{"num_hidden_layers": 14, "hidden_size": 224, "n_experts": 96, "experts_per_token": 2, "d_expert": 96, "d_shared_expert": 192, "hidden_act": "gelu", "moe_layers": [2, 3, 4, 5, 6, 7, 8, 9, 10, 11, 12, 13], "router_score": "sigmoid", "normalize_top_k": true, "routed_scale": 1.5, "balance_loss": 0.00576, "balance_bias": false, "router_cosine_scale": 10.0, "router_bias": true, "init_std_router": 0.0142, "lr_router": 0.00154, "num_attention_heads": 7, "num_key_value_heads": 7, "head_dim": 32, "vocab_size": 15790, "norm": "layernorm", "norm_place": "pre", "norm_eps": 1e-05, "positions": "learned", "qk_norm": false, "attn_scale": 0.177, "tie_word_embeddings": true, "parallel_block": false, "init": "normal", "init_std_qkv": 0.0334, "init_std_o": 0.0063, "init_std_up": 0.0334, "init_std_down": 0.0063, "optimizer": "soap_variant", "learning_rate": 0.003, "beta1": 0.95, "beta2": 0.99, "weight_decay": 0.078, "lr_head": 0.00906, "max_grad_norm": 0.5, "warmup_steps": 200, "schedule": "wsd", "decay_fraction": 0.629, "decay_shape": "linear", "final_lr_fraction": 0.0, "batch_tokens": 65536, "max_seq_len": 256, "doc_mask": false, "train_tokens": 334600000, "max_steps": 5106, "dataset": "wikipedia_en"}
Below are experts of layer 4 (counted from 0) of a mixture-of-experts language model. Rows are named router (the router's row for the expert), up (a neuron's input weights, with its number) and show model dimensions 0-223. Each number is 500 + 40 x the weight over its row's rms, rounded and kept within 0 to 999. Numbers have three digits each.
Before each expert's rows: "comes after" lists some tokens at least twice as common just before its tokens as in all text. This comes from a sample of Wikipedia text that the model never trained on. Tokens count by the router's weight.

# expert 6
comes after: " |", "19", "20", "18", "–", " in"
router:491545561520496440603504492494467459508506512474512462485556517479511518492528512506509533589482506432536475490454409552450491523505501472562494567498491512510495491498467513417544555526552506497506502533551538478504479490440479595387484477494521547549499483466558462522503529486508513415508378464472482424525455543490488535547461468561480499577555509529500564627497532501489514358543512501501549494484506500455515486488456527506513527510503476500517432540493459516495478516587507509504482519518527475471502502445507494499575490497516548504487484428564464509496498530528479486474532548525544609518502502518592496467481517447478434443495469539485534481515405514440425574468
up1:483490472528553487477456520501510469440542473481491497522455456526584466529531477592511466414535544552464438511526461501452517439533551472470503469473442503532465520532471515490512484505510453498532563553520467463408559581466482527436496415487500527595526494484529527549469485468526520478468493482497587506444417537481475496502466537501563523494535549441479468514403468456527460510486548491508555444444455501503402508492467537522514404559472491508532519457424545502432566524482506489586525533439528547496514516503598534533471516583455504517484464495473478527539502529500526476476590475473445497543580501557443466490492479484479464545504481521537515508490467458465512445408
up2:434486518479465457497464535449530514480489515496466577540544504483509475473474454564461574477497486479526537512522586492485462470547567473542460478488490526505422564537505475621486465491489517523528475468493506575487540485464500527445501403561519486572490592546538447544596497495513507491508548531433498501527487501480519470488537536444483512540412497537413488517453455544508396529484514501474556437520489477472506475445563447477571466517503507464508482509546504537501539469520515481493408509456547577521490509490443410512517485465498542559478534493434466527493520431534447464537547520489515474601434427521483509490543475482512508532433531561556477439570470478478530483534
up3:466454470560483468489490452471502531460400474500490489580461443518587552446495472458494486525510485477513493523497494510447509506498481537499622403522546523504564504522451481454533503498460518568520511507534534494459475530505456462470460430523454510453463492521495530518483449447494515574502565492491508510502618503391478485447537422463525519516541464431452523473538552498582503576474539569515533488480479522489497471476431497562542522484464485540514451541473547488513465530433519513504461492517515498498468529530531501518475541505542543471474492491456439537516548506482429483398537481566551525462444516445511447544564609525474463463534452434527517548501475541476511438576
up4:493476568492437561500529530539470493525432512475526468566529494481525448491536472587502522419547521508431506538481491470458533466514514504545511467558487513499507479448430497526462508524469489511494575462555473520495516514463455544470459456511537462497494465501470513509541463483588489472493570462534433479439466481517575523573422512526566551427506500548500511463470480558491498521450447528534465526524463450535513480535507500530425489513520483481453427450483505438502533492529553502585471558543589543526519472469461468397547511495517447461500434489498569622521462510513528466503484454540456461550473517468578497410490481437527554480556534435483442474427534507483502526569
up5:452520485518571398487477514446449513536523450497457546487500439447504505487490583516497469541478558515443501474517560483522476455545449577477537495444480491487534492485546521465507459535469521480458521482445487505545511504546476515486531432513520472496487528511549473480490537425514505528464484461508486554475454514508531567443533543465483494482517529496564461527541464545467483505534467539521449437566485482475581526520543548480600524455558429570456548474485599484480425508476443448539451488577536471536500527527415506441587486483579458502476453460461466486524454459457537467568471491474452491482546507621496559491482448512516543469458537464443417484519536502514493453570
up6:465534541462502551515426505496509497442438533491463460485486534555527454518469485497540490536497483528495518519509509456523546531503508482504461556472424529471408573499463522470503516558544537533463404547517577529544502477506491479495469487522481482444504467595460501525548437478406540490532584565497442470491519521426495424560473453472477544491499431487470532544456475559422541531474557493475477417488460550480550549472480492565486499486529496556456448526459513510528520485393562474505495434560439528553496482475460547520535471477517520540510536515516488536455570504483506495567547514524551488500552492519486469497452508474431482509449404509594446529515471461475503606543
up7:536384514500458529460478498545468444572518428545557522512468498545516537505490517523587518465579454495549485493501476539515475455543420457475502442478519423484544558473522520491452537470522526490472530460506504412503503472485520446600446554527478460513455468481556483571465517516429470528505483507585539535506475516415503509444498449566504477432522463537512475502442493462462591562534506523475432537514480510522506494475531528529553528365506523448482469457497523485412518555472500495549470479475488511498531478536464509468529481515588466540465499493511478578459488445518549561558489456522543513499548498460544465485475487531520456530489475491551480428507504493581560513576
up8:484481503485509458516508480536483476465444486516541551448484452580479480489481465473438493432493410489452458502563528511471569489541477533521563410564449491493539548517523495548439533510395462557511533568561539531483500522545511545485444470506545465512501483509538526575518467521509430532503501593514477559423514538451573500521479489561562502537487476462499512532476516547440486523512426525556441583524547444470517432536545512478527493509516476491499521502543535457482626478490536582466508439437468480559516555523510471443483476502493535549613487462519490431566519565515461482514545478499501501480488515477478468453439489501517459546537535504470557533446480497447445508517
up9:471527434504402429551494495507491563447494498475475485469495481497484560469511523504458489478512475549533537491540472474466557486485476501507503480554499555559465532546512478544417442436489444587481487529484491498470542498527545498476449446531481508439488578566413436480509482460493507552554489525505456492560473555422498520529567510464544565517468450593525557560432455517495442587501519418508487456548520594544480525492536495495533435503569495500516475509498504450471518496472481513485510473589516560540489439537563469437526519481456506516492480599534416581528532513553433511489479457550436521559545501481515476518544477480479494475474480565527517552520570462483504466511
up10:499488462467550495479485548506565573458548513542531484492437552495514562523531498435512451442529465512504501500538544483475532463512507526469490450488542515383450559457499523592512436475514467538480545516432469549555549593510427490495512560499430481539497512576458521567536539472488503449488574529533574479458476478524375483473470469504493579456545471499393514473503517492526486507552526462494448491504537478479493500566557541417497518493469519465470474492531505530541527561474425504477499530479453565451452575495458519491501503534540441455465485523483546508455512523504496475532588473503513496520432526497467456467471405557493510508508512460508488527522469389541435486505
up11:435517531466482565508514541507490521493486566521551540511547514458443427493495470550509530501523534457554525519427506448465435534517530505471477545582509540518495455541603503516485533524506507478513479454433485460515502475515495498454525487463520448477554487544551467499506523508464490520568502511519513536533502556521419492533521482577527522502495419442513508455443503496529465458547518482502408477558502440568508509515492507516467414414512453489468426533512490479529524493527520506518474498485525516602478542467565520518554528461520465519445524499519510502573505469488472500563455501467483511485520518395436509476486536500585465458413580568419503647511493490444560517415
up12:449518541530544472508479400496555515530408510532485523564536519465510449515565461483539508496499452469530479571450511542461444438455434500488480485524550565481497596560474543548533579563462436481567486538490526461496485485567474482545515540482487528527529513586543532480500535537499477465540541454535509494489541468467416422399490439489487489524446540533472463481471601573482504495472475496559409517528565520502496545497518510503463486588457529443545493461481525469485481450421508516506474520474486535429469570493499504524502494518518505550443504510498480499472579501523533477611487434515493514507481515531510466471559524500437555505431426464483479575542514496490513511509
up13:481469542553564464424524544460498460479466488490481459496531524532450547485488483405559478500479502528535493502505588473506485506449511434451588506431509567499478496558488523492530515521524423469555538509435479440551430481487524504527521505495453509484418497494510538513517497436442455514511463537479551543447504499559470382423502424443487579550480556428395529526521416501460430538472545469529543527502499507551556575466526495468466556520500509447481488493480440459490547469468487521560469498517479491453522514478569475550488444476548479539511594440571512531442473485507571511466520453553500488568564520535507488515529523511514525562491509471457498477520551493518524474533
up14:470487536497503537486474542495452529516505444489495504468484507427481426532484583541473523539563510467489496421499572487507534594490529547527525461552497576505495569525574437527469458539470517461470547475507495495468499447460435434533478432360470444518450519503532466545509472523453475451489527560508494533515550554512508513481511457522523510451512434462465445438488505450515451516528499468505514463503577506503537550525492530428538541473439590502458496497537473468484463499401558495521472507527477532518556554480527502527427465497542548580469485513496476583468473520445562464483545445527520474497496505510390482506477537508565481466447494535440467500535569460434443505458
up15:439477557472500469474516565513531504554500475485419502561469561450580493423520533472532503499498491478482506503575408484615483504494494492502413496455480481490481436487499487563461480533502489503450438500449532441487453505508442447535481559549446540496501565527475443468532411448479482484474471472444550431449515526450524527532456490503571432430411526524456467472461528491546505461523529537541479502481509491550561446500530471574514490533471495507505469439468505409488507480497539546542449470489554526528556521527597523430507512476564514488514564545513510463563469458500524449511446587531439490481516562503558477528517537459504486461455500555497511531563472550522445481480
up16:470526492495510505507388566475549548520466459544518469582447521504488540505469493542526504521474520430529526535518558446520523424531548526483444463488493531526503534539502507539494480529502449509539481467437543572479486502551523561510477552502525584548538578493423456470441532430466520487454490544501524454507466493460547577497468578508508523408471559526454481406557554454513514499497437463533469470579431530454499495570504516465527514488516400556452511515504520484485454451609482436478433514507578489525566550563529488501499497463501499468559472525466459506462531490430480513444490497503487464441504547576526487496507511521509562512546526468450519522564516471451551463496
up17:440480460494541399354447563526495468500465476443560423495510543503496476431486590508519557534536518486478493460483514446496554476515516487447539430504510490453439565542486543527477452506547500461478509434520487462478466527469533527495493520480516434458517514525502558475560519509561450490570518518570507518445491498498528527468495522515557479517466528524457471483533484455476546566438508527515477474539455500456523510466492572493464494572544445435564507430471546508482506533489516527491461458504538576541466549530566470561470566483490487519549507496597422514501456581550550467470488431465535517512438555502511494507462472481493501509465456443450518451499511586447496434559
up18:453382429517509534420466475494483559437502533433504567510531460535489518519430587510502484484500513496528490504515468499467466429512513497499456534495521489557511471548515411484524462542531555502455593506493467527575518481520469447501517484458535487439490564506435515427549432404484484531601522500472468564521441513445493605502569487466562494540504571500450511534519445519500529495549468490461528507480476475525540528548461505514484478513477488503451537444532497476551564589503496522486494477520502509505526471445470562489497400525485498460567461458444461529491512505569540514541460536491486487529609449465509501479479503519479502434409510550506575461538466485503459511491
up19:526545464440478478487537485495558500384493460482492446502545448527542484506509521540517583455544582507514460496535510544421519474481502472484431495526452611479506481416516512442576509479533500467519524554494502540565487552572492545521494521547511506480483520449533561482480463474522573436491550481532468526503394391562449539461568460525500557485540570501508487533503455479459472515530518468556487438499495463446502537443498490493413480524541530498485518527445529524462498573527494569542460482463533499482544418496491590504514456521432517573423477436456555529422494491464480443594494491474505494461518532536474495508559538538492461505525478479486502473525514475513520514509
up20:394460480495432559438474527489467537469417463505573456442576474472583491473553537499536539463477414494499416546522521501436480518496527572449497515493504491515499437506524486488515459490473494511592587492491512527555517459517456469482432508556484531559530564529519507475551491500518482502506569471484483441489476481448481506443504519492547488517572414496494514568466463525429533534461557461480460526533451574570535476501557509525489449421433449569530490502502512513458536557474485450499511556473531490478528534462456520523526432515493444537479457598538541498495489516448513512437456491482514544478550516484493461488587469470530488541500555484503428577462515565512499480449
up21:508523449506535512478450517528519408484510453509433501533458470510478517533491488528467500549498515516552459511491488506482515417524553513549530542510519460447477614481510502457492497462486480469472506475518487490430487579536527537520458491478479487528526468457449557490573415512570485581487471495505529585545515460486481533457477535463400497485426532514513478432550583574428603492504542499538437507486483438509514493497511572520589493560559470464472452488457545462509452506472480473572445484506477475448530418481466464518441485472440492501503485472507601553477505526493529497460487557484459502546468548499562542515484459514522433506468562530480484509640519499491528447519
up22:552440453534430532465487515495542481476485468471486495548462390499476447452464540534497522494507503398557513554472540527552516514509532507489523484423541493533486534467506519552519522499429549489469544441448444569456523424483609489513439495556446438482488473494519462463520489503520570487546537469521521532538530511565405503534499502446478495551509469418481557478519506494497567442530469487541460421509489550490462468506553476515572507516507513565465501456468558408496493471531486429549427508533512485536566497474573500493499478513447524502445490540544561544551601504505511546520421500501512523456469532456473529503504526508531424454499557522551521453493554485486526425460
up23:480492485502510507518515520478492454502510473476445463545446474555527464505445503594533526553549471476469474531497578562422549439493496536536502438514542518447489568510504445516510512539507524568508537491550531515446505449520511500489507481551465464454477459481550483523537467391442479549521439524505485516447535486537481506527452474484455514516468527511556496518502467441436483488492461544484469496453486487529524515464466528516467453476528438424563511549508465406513613475543446443546469576423522500497537501593518445449503489562533521603540520557439487566511513512590440468513516495462438439492516550461443564511478493432423502528495494475430527507558538477451496474471
up24:463511540514479567470520561485503562479591521513500440504454569471487437545557477524545459500550477473542491537503578544507528444468502556513486530560486481554465542438475544534558487515451488486426505450426510534464526550514498489474466487515494426479551491547460507502501476535489492481431544476453533510550526490522530468489393487508412544542508581512470502447498428482494503520540516523448539501515421552495453484527464587489494470510496456484468402533486530488430488489454614440539538440518469529479472474472468482509454580497462483562522440558552458494454506526536503469448493479513565556513452497521526483450543465506548544511518424540487491477596515409464513480491
up25:423466513505462481523498599506441500521526498482501416454405500453468530465443511479589492535496431513521469505515515499517508452510605533532542499626513518514505522539474504568474464485496517566491500549494591456486518518504469470549451464554511458457513499528572465454536484467494512476524456526475503576488577391542537498490548489459448479501449477483532526462475528529385487526518502546531527412511503562547440533545524487508538479547519505523481473497509452473493547446472501495445434480529483548507446421491513540522514463527521463559494535414459450519535579466486408471559542547528534508510432510459471512506438493511505513477459465447544499452537500480516549464508
up26:568517460558480527536503543493533509520572585398497494551539470504463524462452452535497498495515511482539435448559561481462511477501521525471530459503477513487507484581489485482508479471394518479608582486515482486480517455517464462464482489477535466521491555453550460504467547421493446552537544525454531498498514553491427528512580457497568483485549449517501410489493513549477484491457537495561551476452493459524523537558548467465558524530464576492446587458470606447485475522531509499548533502513483405463509481505514562499520439455514521384544446482506490523497551426463498463462478520552541474513570416536520499477470545472520516517467491475500445473500506495497482431488
up27:581475514491422550525496556455480471531496517441431463523521512464534461422517524417517463487553442492544435516587498487491500443488519454472546485483474546487560469513475483559540544465475442462536597506480496598542490500399492532486579452487492450504460463528501543532446457512534511468429491521555545530570429438497465481534528477493505469533489474526524416533536564522512461482468527478548464437443483488501497496546451447469453464513517486569487452578506496511465508526498506473524450505491468474538505431485541531498510457434507498487539475484477438552494572479518438568498436514502522534462415516506542577507485584494477449528433521562516497539492440513555543554509
up28:484399431564541527487538445518559526516493450536527519420401510495474508515546464523523499511533549542515544474603432554472492488556517495441488532527531496573515556512488523534529463486529540452522541532482501529454527467568542460541608445436529515481482521504499543445499525501530556478500421559522492569486467510511500495476503498504421478468421522532484427497466526418490471553488570518442499511497445473434489483575442475540505486442472498438463491523529497507392469529514533530512533497461498533436590515541561541493462538501548515527542439505468464512458525512543579427503475508530461514520479523496452466428548507533492482441540442492529491483583510503495556491514
up29:543501472500531499489568535497501484517485483452511484479456464532516508530446524561531512464558516487466525492536503520527473474513489544497528549545467474565544509544480508416481538513517523505501565491441469501503522451544436457551484468498512447486503513549509489394536527523463508420431472495522475574497471496468462522561516520430536453414490444491418514458503463611438460563508517552490492484487473530522547479584516463508498503496433515427497530505505570560523478434400558463523498502582436504556499495554485479487491487434495510470518492463544466469588437519486392426487505597502547481439487530493457519487493531556578411468540517509480531529453488489524465566560
up30:499509533463508548435507522509532552530535455552561563522486447447380495456511492490506570474478466588506534524490495510486521430520488523545428507488499469541482507547425514522457519446462479553500538504470500540503484514566526508507543465522476582512502556499479628539488535461458435563518471555519525508563461385480380571466507502538466523509533476490535453498497484508460536537520546477517492451502473536497511529514524451512468417531520505543484439480477533461532472496470492451452469539522511501527533472531586480461509501530546474549514491565437400460516457548500491475527540503566528455482473496494461481437477537488447538473430465506474552499534560573589470565497
up31:541518566522479465421509537501530508557572442447438450495531453542589445509489481570486530442521506476495551489542473433501437475493526490506487491554514510540433496461510443566471594571534536515416493442522458470479525517451514442490458481458529512454436486505518491514476511493512552488458478447530448520509456418456500498520546586449504539484538495444459485510475519520517546581496393437500545424473499520518583487533535477549577486498476569410530562575493490513480525516513498475467518493480523482500559518546516522516515520471500442576540509514549463479469505504504500480529538437541469504546565532448440498500525564561544516485543580508463536565468490506439542545504
up32:415493479482484526454581526427518482457494535431435482494541466531500533498491459518441546507459481475552508535517470563471424472519469541469483567440510533505484524463552499501499604550538511507507537480524555485592542508535478498508512574491496457440490461487464549573568446437533466520582491491480512541427553488429523512538415515439478519531474510586436562453426469509513515553505513457528450448537518533435523491503599550518557516571529478559469512421523470424489505471517484474513469433534536484510529508460528502438491546452500459472561545452525543510512478525448438524489557543543498454512527527473458445507542483510507488468488513535508554562473503452489475571496
up33:420450562460545519548537483519584503524517482471515464435532567493477463483480521512501505479517470517442496496569464496495603597527518505428541503530499484495532460597550516464484484506480465469457571513495541466524506468466533559425522532438504503458543474545444533410543433439563483498492429491473483455489518433398481476541452434507416501521458489406519504484487494504481499549502519464446513517455479469514514467515542553508464495523472450523483565457513528492528462585484537515571429475462490489504484463558545525493499503505571438425452494440501562498498488538447581513482483520532550424518507528475462458488510548538503539483446576517485521546559536509516479544555
up34:564449461465475528458460521507488544492483413449544541433513493548486468493460541564507501448463484513509523539502542528476447477520495454483410483525493473521569516504467541527540526484552513480441567511395526471634474536495520508471515468561447502484504533477471426471570448493555494538501593477470550529519450471534469566483530564477412482491514483500518536519500473503484470532488489519491456437459522507489522511586487480518497410510561504548531483511583491533517492492448457517480455497460505486492502545512460611460485479610458516498420529488483463392593518507487510471540463484485453472532605464539515491488449492545507467516446539484488448522515478517509435465504
up35:528573454505504502436472464560505464472474455468536501535451460513496483523512546476482565508441533396520426579450517495514528478510505516447524490530441503463453540507537511547517513415452478505520561552476501500576567474487496544517513449552516499452479524488485503527527506452539440512504492471491554557556443528514499424464484518523440580598530471480492444518541478492511444462565492512517467511567508421582513516523521544523515463515551475475495472520520516452479509532441518404568477492479439552439478497550547492409497487556444612544474504509525562443570508527509512522486465497533499496542496541542487503486530536508483496478456469465510496506450635461483506417431
up36:430444551434495450456489517504526528477535568514533488518573559530552498505459452452509450530546465495486514514422490572536500447542526470505557447433485493507421424476449522546522420499524457536462483460580460555532552461481494529528550475508532521440452474540488572493533590529470473451502556500489495488608515443536525465488491512553541499476479509462469469465530513468466456539472522507514549478442426520535541433492491534460560493543553491506458486435381529523456483484486509486519576446471491443432501545508536496480458483485448460542498535580519485512508487567472431470500494443523446578503495619464454504513472481554508508502491510558489552544522517489469497473480
up37:504585528458464439477518508459492439519508473530512473533507506523490537553476437488525455449517510465484507482526539473499518426447494473446513400516505584544521540518513484537560449554544489396546477517504507490480521458560474483468559516490530526517473500506521521534478445499542489529552489530389484516484549476521492488507479492500485537519513431510503604557498435563549485441505499520511511546544540598459483480449582524542491446484513432532413501528438604469525436504533523479518516421511447532567482530489475550376377453512524520559552535469478508464467501561485516444506525460533479547548528446470455452496478534529491513503508533446483469456530518543507498512477
up38:564515470485548451495394559459521487517476521467532428454461465548508541617539524475509482511522469503486472483504479522487549573464507478518482446549487526535454500485509561516498459485462458485457534493544551534500461556536475513531501539449528448526574480451438455509535522490462458495553500532486555381541446467465481506502518481491437477498488460493450516522505530527496514608498492530443461470488515444494550484587527533521478579471494509464553497459447487567488479432505457543481512530567465517539452452503426386522490553520476465461508504476458489508570530532468473495481589528457419539551529536460535465494544466523484451497503513399426558509496472512409505481541
up39:462476479417487558439434471542502474478537518513460488470526599545485469524448486440570475494463508453520491520525588514549438516458574480473491391489506484467479517561556526551468505502461477489512520479508504504533527456510564402522491501515464543514526495500545549499566479461483520539520503484457579518531501471440511540517478486441508477488502564570429476561492506470485520494460449487494446472541493528454518513398528540484467512526551462435547455516538557443497534490541462530491459478549500548407461560510599527545410477523564525529481494570465507516556481528559528496577468506482513502436446519535460452482561534531489567498492467498484586556506502489586484542484
up40:504448460442510457500534453446533445504493457454501532491483483414524482474420543451530513445473551549514545563473492537502518502538522582451493501495517513476565436489437544481458531496507504531457510487511533398518556539513491474484493553452429501515517549458510455529429484478565558486566505538505517602612525542441487524485511565481538459439401495504487553543561523505494535533517477598481472479471522524542525545462460486503489463530491463579465430465416508535498497430546515520503413445502520499477548455528466568499565428565497480514504442435460479532564481504554475519457518491550432457503485535546538513517545499480445534526439515468517519526499495518473488456482
up41:471454509430484477485529467543493497499422539506504410537496480514553533538470474458494518472521487540529485558544485453537470494544481543513490442488457558538489477513516512557539502519435569473442603539455526537498509427470554517467515496507508447600541499467408518462458521518475448584441517503576508376500527491395448472496455515515434508555523433551483492491460523548412482426474539544533502486503548522505546511484496555497507501471504496538467495561496506501510454485494532561554395516513476564544528497452525483539514489519567446451437495441435490505509570519619475526453493513427448498510512504529487526497513470497471498554549486484454458477507520482432474491517
up42:550530555516533476456508544422522555515507506426432487524444479489574529504479477459482486474492537503458458463530498520506512539541503507554464485554508447509513494552523541568387499481574443510428606436445449512459468438521462535556526550479538456541561540503521459422464549415483575553499477550482460521502510514500502457509484545423502466424427477544505468564485497539438496498483503513518531482518468491482415514453452450555524471500468488472485526489488508498506429500547476504559496529601499552471479494475528513426523431486522595509548571541515423545561558524485483494472548468447505546482499531504469493494559493497486527484523518504471462592562512493469465462544
up43:492510455460502450536460620456517461471512503460541489507514520517472466456454563559549490436542505487499399451484474493556541521493528508529448504485509520457475481508511501508486566513475432525488583512500462544444501592442461468442491488541461442480563556515504536528487472476501557528464495517479503505540526481484470458457509529461497502527440416544479558443536557438433551482587476466539483488502469491548476523494488535510414531473494512545468463510470486538470534460501584478486441501511476561503582501524509550467468460618508568477459537492479413505465495553528557436489541551447513536444552466505505581464544545487457456464482584508519541545569482483540500470559
up44:443570557445477450473526473501515432531515422502487478500437418481503508472515405471524474395515541520532480456480462538455489503511495470527434465539526508499541499458443605514517504550452487474522545517525451539499512522598501498547505571470473495459425460536456503522507440474485515540516563519475508499464438531451508450504501406586545488535417488508473514459507524522463503528470542452607435451516436515464513538564469531527565490457487459514523536437502470455445478516532519563507490505521530536489506567575531565509496515446515519506493511522472515507544558540510528432514510479499387538513411467590471502494456477502534503510522453506486448534519466510550569524491
up45:520502429490431477460491510532484487527552539517493456513493515498547484558520489476496519572497494521410522531473594509440461522535484489587458454489478500520521474537449529570417494587536490510515614506463552536539513441532443430552524539580470471512474470544433461490501447434507533485582487504485596537525600511537496455534508520500466483514499511496422444532485484548451490495538530503577452534490469499474474541514482500413464509543490446482418546542438462456460525481439537444492529523555421551446447437572524474473516526570545518564522550493480475503524495519518458495462499443463489497514542449468478484455444553507514549447508516517500459444529488503501467516506
up46:531496452492550456486482558476507504509487438522496461413486554556576466465487538460479454502512459521418556576516517532549482511518533523481490386434518493510532515534543453520508501477532490541545537473503511511593528561524497561431552478478461449591455509426393535500487526498544530504502553490478452473500481421469458554516508581524467513472547396435435510472492528499486521499505548502528486446471523532529562491488534546418468522432567533552551483455572473545459452537475518525490528498503506516475430532509507410461528500431529513521531547451505496604488504527551524423448455472519508500545459512447500541459482513505486517450495499474435478544515527454498506547471
up47:413422533483520503527495581524549513390456507512458489497524484480537514463494482436494568482482506547387521486520439529473526414443441519525465490477458506531505540505443488471454521524563483494510571530451528466473500489544485463466538517541456529554525530522443513505456512447554556510580468517532553499543518500504580507554541541491610446501471468450439505553484535512514548473493499505505411498562512510466441517530472492472447480565544502499507474550463493490504525506580500504493485467531518554491464501482462558475514510438523452510525460426412469510456466526473471454522496509516471487487562469542440500509528372536508510433451501530520477450552505488493588562586
up48:548540502519540461478554481535472450518433494555640428470508481532548538488487483513498478438508473408489488457491537490474462495509545545511506514490462574537521490497520572496493480520471466495476421532531505512390484509508550489511463508509496503492540495510547527581528491515513450489461487498448524537479538492503483458456522495432510539496500456519394520528516528566509447572516526461454418485470517542465449520467456500499550500485455545460508494474546543473497510502460590506536491483467410495496453578526545518478467517452523465545479530474518455487509465436489477505544613533574439449467563530538562481568484537516608574527517508508496518406519480408499442533524
up49:536502510529460450474502520492563496511494484517540465519480447522536567436478541507467468503502493438451576497490504500442534539466536515421501486531542515600539554561463508539459482448484475475418458485436523505419476575557410467421503474521473454480478571476521498544496521436460540511519550502543562529550503567583519482450515478455489543490532461436473499546473509479490548444474516553490531548505480494511405447460471516514540486406482499549504506548505499430480573511533456460525446504558455454509531513509524497528517490533521507500547448479524541468491574413549586535453536488493434525541526509496522457504471524550455521419532506565513468527470505517500514487631
up50:381406578454534467537485580510544517457517555470602524527491511474554557502587535456523565444454474550471528518539495454413477503499530535435514485586486539480519521504492481506483512475556469506479512563476509482529497550578516539437436503484531532489478572501492505503556499463484527523523460443513466474513556412524499507477528498553584424544486550541544421456534501499520474565487534515548455493453484498466488457525502496493473532503500468551441497482518472513511516540608428562500456490502482482542524501484514552492470446489475508511534514428505577454502453466568485476518554490516485575469491446563476445457494464532577503520532488462475552541448493495469435481458
up51:496482475428481492516494539506447493498459530452469517482441553514532391490495549554567503518536395505393471521525472540448466474475424474466473480455539551447506453509472523481500456478485457476567464498562465516485473484542530514484499452508517460536458449515478449549517454504526472461494526552573500550566530461520501490452476481531515467432554504597496467538546469432521445498581465539546494478543449594450525528471514487544439544541539440578485490456460494479473517466522502449478531441495468428554527475522466442523513502548487450517456477590526492499523577516510517445525485474454525478511502480544536475510498570521564524505539504410524488597568482479561509536541
up52:533490472524503434482489585437453498484517521498458526438481479549404529518537523562549512507543517507478561431502491541486486443521453538442467498443503590501579492548573475476468503459488418493514505538569558456517514483499505549556511533572518554467408542433483501545510460542507457422490440546474497491547486481541469529512517529449475474478510430437472502537548578574475505508495514393542512436515464475449495419514508565548551502488554550499528551482478465577508495428524487428522464430527503466456496446512501593426526513561540510516468499533501513542535518492498495499545483413541531490493456502491461488472556484472522533522524462515448506537473467478528462448549
up53:420503439491470551397441496444497545539449529475574471470597507517536524452515537485491451542472449518461490538503504500512475453546435519510447487469525480507399498534575496540446559484484503459433543520465508508502468424493462445502486566476538495494494458472536472532563489562484436536594460467502499515524524509493526572537486571532487549471567517468452576539459506564472478597531540491518485484445534511532565481541516499527423477539521510524463525514415625511542543533451488475465488515483411478535515457469494498455538501549444520526484538527505522509450547485428486500453486546513507463499531547454508543513541503538549469483531508511512541489456518462484395494457
up54:528504494505493495519516621506502469462499404508488496489512500513470530500501524532404544546442481481506464492491563534443483536502487579487502522526551481524532485548530476491533455526496504530501544496477503481568481503561500521475496509542479517497511523539424528505537561469445528511475494523422562517464530551501433478527425547447462475526477452454518552491513474511495549468506471483436478450574480502486443494538536486475483500497591491499583537432480504404437539525471516507549472500542491536527505538535540452463508476452519534475585522555571457429518533551563603435551462457561482549496459547392487543487442556536484474582523529474483441482464526494517397537563
up55:487565538443500488512529548501539587519517528513532476458454466498550558502491530513457511523450525449512494536542499430453469516560468492429540477501505501490524522473511468561521510555540556528496516464507539459467527560581433491536428546477537538523464533430541516533463548481511485464513555451498475456422437497553448518465497508551494392487467488463549449524450488446460456489525464439557526462457527549536452520494532531487458585517569512516514457509559485450472532455492581509557547532513442461469417540489462471436445525437593428507563515537472482512476458479546507419480531488469494541533552423512522531537492509494517492501525457546569517464437525442438469463539
up56:514472488588535477532534458429466518484550477483548527510532479517500452507517456561480539502557467486473477498508491534528482485510470401495497441451521462514547490483529568545483518507509536481459517520455529461500488517534448463569488480490483517436510463512520452481512461511468590499528513498518581498502512512469419475432454511524489542477428521550499478468555482595565467472539525508492544606405402548477517493439542434537407542509483477486497482563498585478496495585452514513504439486501490518511506462519548439516435492492526427535538414572507431445533486456527462486516492488502412466496549477439477455432478491500578488535525451462463431423530564514500487505491
up57:469533476538537560547477507525529532483554500421461526498488463447519544514509524504545519564515498532517535540484479487450485497503498492417466500479525543507448504500450529450476513490541534503518498581522480510470562399522438382489491514515474524475477428567405428481549490504584497535517437546516457540574492498444460505526496538504446484444503517435411523505502429586446505490547510485481527496496487524528461474555496481507494474546501548589428515575505512507533553514482469516514500525403529457421498555490506446490495488596527489529514486429508512473494472463534517419565495482477423589412561567528465517505516506515466532517504507481508521527588478514477445447488
up58:473477548440522513407484466475512494523517538462561537458511509507580454498451525495519477493458496538399505510539505534504475510538481479412424470580404490533482504444561524442514530443503564526477488450445524512557576464553583451486400500463468452570488519517466470604542485487537456470536519470500486493542479516488559603492465519464454587498510486445505475522512514461555424535485502567510516500459511471471465510474468470449498554475549468524463496492458456506463510499491598484455546525530498502450510481458502478532484515465499496515471447530501490576493580436467535497537456526603505506488519458501478509489512457542524481567461512500495441581514529425545493486566
up59:535521456393581459497460484535506511549508502483507513531474525531471509539554506507495497497451522499542523504510533487430550441576470532483547532507468482460534520492481501484465497412562517517473580488549436541505495504556487539480533460560498485470518434484510490556530533471467538508543518578504493476488465469432440437543627412501541511498538527448526461501504532501496466487557545442535469555411530488451503622528541534445424516484499438559551474513532519428507494488529427475527503485528541563459505490539506462494467547500542487520485433533475459484457482482454475478531462507485502508396543539416453470453473558610480509563514528517503481488510502556425489502482
up60:563547538518549365468503536515500578530498547411496533521487454508489470499535515622493510486551489501498514507555476513535510484565526489459497485535542548543480539526482494524448600523486526433480525505469450529491513489535483459519433452425547502512487543547509541463559500477489479530554556435483481515562501491480497456519563499499524520521521440419512550510466536421529490549501430507477498519395506466543511491512473464497489457503524631494498514514478442440487500581534487471501487528473461440459474487527592473572446524469511476484502498563549479486458570540462506509552537451476470574462532424472484446577530478467501541525539506514423474513559548547479487506494